Weights of a small mixture-of-experts language model, trained from scratch on English Wikipedia: 64 SwiGLU neurons an expert.
Below are experts of layer 6 (counted from 0) of a mixture-of-experts language model. Rows are named router (the router's row for the expert), down (a neuron's output weights, with its number) and show model dimensions 0-31. Each number is 200 + 30 x the weight over its row's rms, rounded and kept within 0 to 999.
After each expert's rows: a language model's description of what the expert responds to. This comes from a sample of Wikipedia text that the model never trained on.

# expert 15
router,133,254,185,181,278,181,206,223,225,203,257,188,196,186,239,170,178,159,216,208,152,190,254,178,255,233,224,175,221,185,164,212
down0,235,199,206,243,171,253,242,213,237,198,222,192,186,137,275,141,143,173,197,183,181,192,201,210,197,229,187,235,214,239,229,228
down1,229,232,178,184,235,210,181,231,228,178,190,219,210,241,216,182,205,170,177,176,195,166,213,182,262,188,214,207,205,189,276,199
It responds to: Inner syllable pieces of surnames and words after an initial consonant, such as K-ra-jicek, n-ort-heast, B-ang-kok.

# expert 27
router,144,221,192,197,177,184,212,247,241,217,200,248,201,209,218,224,182,199,205,190,148,192,169,184,196,193,139,232,230,202,157,169
down0,189,226,167,216,251,229,280,174,159,206,221,189,193,245,205,142,172,229,262,148,266,180,200,204,234,190,228,203,195,175,192,230
down1,225,158,180,194,189,225,171,267,195,243,265,156,198,211,199,193,143,241,175,255,192,205,155,170,219,210,184,188,126,180,252,245
It responds to: Single digits and decimal pieces in tables and statistics, like .3, 7, and hyphenated Korean name syllables like yeon, ying.

# expert 36
router,240,185,200,136,230,227,161,232,200,234,188,141,198,217,268,182,203,181,264,246,175,185,163,142,185,195,163,168,160,201,240,209
down0,241,195,201,172,239,163,175,174,194,183,191,210,229,178,191,243,229,192,201,176,144,202,200,240,190,207,124,176,195,183,190,186
down1,198,267,178,180,189,188,207,182,236,216,213,249,235,236,247,178,207,182,229,216,207,206,217,156,198,209,182,186,224,229,195,195
It responds to: Closing punctuation: sentence-final periods, semicolons, closing parentheses, heading ==, and pipes ending table cells or rows.

# expert 16
router,246,163,248,253,195,209,193,213,238,199,234,229,208,216,122,215,187,188,185,228,190,207,184,151,204,203,186,221,176,260,152,206
down0,178,205,209,243,190,249,238,242,235,228,236,221,185,222,250,165,233,252,173,171,218,186,219,230,192,177,230,194,192,216,204,162
down1,192,211,226,159,241,178,188,209,217,187,158,178,190,247,239,191,220,238,196,195,237,161,238,262,139,158,251,199,214,138,187,186
It responds to: Later pieces and suffixes completing a word, e.g. surr-ound, acquis-ition, inhabit-ant, plus common nouns like work, film, time, new.

# expert 26
router,262,190,164,215,169,198,216,139,200,200,164,234,197,193,198,244,206,174,255,219,264,220,146,213,163,180,160,145,152,150,215,214
down0,177,190,204,251,206,236,196,194,189,227,228,163,142,243,197,184,152,280,263,265,149,252,177,198,185,197,175,195,204,177,203,228
down1,183,219,258,204,224,143,216,177,223,181,170,217,210,162,196,230,215,201,183,184,196,170,240,229,170,167,181,141,213,202,200,226
It responds to: Pieces like ag in manager, Carthage, h in households, ing and y endings, month names like June, October, and Cyrillic text.

# expert 44
router,208,206,180,181,196,175,156,219,192,178,192,164,246,221,213,260,161,201,185,156,132,207,242,168,231,239,136,207,141,214,162,166
down0,201,152,179,146,202,217,201,216,251,163,203,185,199,215,167,200,179,178,210,213,194,160,220,224,293,192,165,220,210,179,207,200
down1,173,233,175,187,215,208,216,215,202,168,123,183,260,239,191,185,213,186,192,184,194,185,185,178,193,202,177,211,167,243,217,213
It responds to: Capital letters in country codes and abbreviations such as ALG, ROU, CZE in sports tables, plus symbols, quotes, brackets and spaces.

# expert 41
router,234,179,173,184,175,196,170,171,215,157,239,194,137,189,155,186,218,185,176,213,226,123,159,168,164,239,234,213,156,208,214,181
down0,177,213,197,202,205,149,219,213,221,177,220,210,274,200,172,180,114,222,219,177,193,212,211,207,258,177,194,149,200,188,235,211
down1,204,185,195,229,158,171,236,203,166,239,231,191,200,201,207,212,202,190,215,220,192,193,179,239,173,147,218,214,245,188,240,203
It responds to: Mid-word pieces like on, est, et, or, ron in Chronicle and Forest, plus of, World, South.

# expert 14
router,210,233,140,273,200,207,167,195,221,206,176,240,234,228,165,229,219,195,160,178,180,163,246,188,211,158,222,229,257,241,223,221
down0,179,180,186,177,202,168,198,209,268,125,205,226,229,255,202,203,179,185,202,220,217,217,198,220,182,185,249,194,282,238,197,164
down1,145,170,178,208,203,171,233,144,221,204,205,163,191,225,228,209,218,201,218,188,183,156,198,186,240,235,265,201,229,199,244,169
It responds to: First letter or two of capitalized names and words, often in tables and lists, such as Th in Thomson, G, S, Ch in Chancellor.

# expert 17
router,197,197,157,191,168,218,211,225,208,204,184,190,242,196,210,198,235,187,150,217,186,208,175,226,237,228,137,254,229,211,195,218
down0,157,243,146,218,215,221,171,162,200,198,262,159,203,195,221,251,131,243,207,231,169,237,231,181,223,230,296,234,225,216,195,218
down1,176,197,156,213,109,182,269,212,139,213,189,219,143,241,159,172,227,186,192,232,172,212,210,179,190,193,167,215,202,238,177,177
It responds to: Single first letters of words, mostly capitals after a space, pipe or parenthesis, such as A in Academy, F in Folk, P in Petersburg.

# expert 28
router,177,205,185,216,225,199,152,223,187,210,126,142,166,189,192,203,222,245,212,153,197,218,151,238,197,187,251,236,232,183,278,191
down0,262,178,227,213,174,212,197,217,214,183,194,216,188,196,191,229,212,194,129,224,203,211,237,213,170,192,197,200,211,187,243,217
down1,193,123,234,144,220,206,180,186,204,178,195,212,188,218,138,202,187,191,198,216,179,207,158,131,218,223,223,218,239,162,202,202
It responds to: Short pieces right after a word's first letter, often a capital, e.g. M-ad-rid, M-ad-onna, h-al-f, s-m-all, plus starts like le, wh, im.

# expert 21
router,200,174,154,176,155,211,239,209,171,259,172,244,212,218,178,228,249,175,180,153,178,209,229,156,146,210,235,183,242,175,175,149
down0,209,195,216,257,184,224,156,207,201,253,172,228,169,233,161,230,267,223,185,217,165,135,201,227,211,229,211,194,222,184,202,237
down1,101,193,211,220,191,209,220,236,200,175,166,214,205,187,218,221,178,223,194,266,206,179,184,206,242,184,189,206,203,215,201,229
It responds to: Consonant pieces, especially t, g, k, inside foreign or Germanic names and words, such as Gottlieb, Uruguay, Mk II, Category.

# expert 33
router,208,174,221,249,220,179,216,186,192,255,193,221,199,198,165,190,200,203,241,185,216,213,207,200,159,181,166,205,220,128,150,230
down0,209,207,191,172,229,234,230,207,211,175,179,217,192,173,219,163,224,194,236,202,164,191,280,174,225,174,194,239,201,191,205,171
down1,155,228,214,229,154,169,213,199,188,255,235,164,173,196,234,126,176,216,205,210,251,235,162,223,198,198,157,137,216,156,181,214
It responds to: Final vowel-led pieces of words and foreign names, such as e in Oeste, se in siamense, ance, ge in knowledge.

# expert 24
router,180,220,245,193,218,172,167,187,199,224,161,244,214,204,191,216,200,208,242,199,222,183,131,209,206,223,212,245,155,153,213,209
down0,230,220,212,185,213,194,168,216,215,220,169,209,166,219,193,189,202,200,222,198,158,241,189,197,179,189,223,217,226,215,198,226
down1,158,248,183,222,198,195,198,158,171,147,217,260,205,195,204,181,229,215,193,215,218,222,207,239,215,225,218,121,204,172,250,206
It responds to: Middle and ending pieces of common words, especially al, ed, overn, tern, e.g. g-overn-orship, Eas-tern, injur-ed, se-e.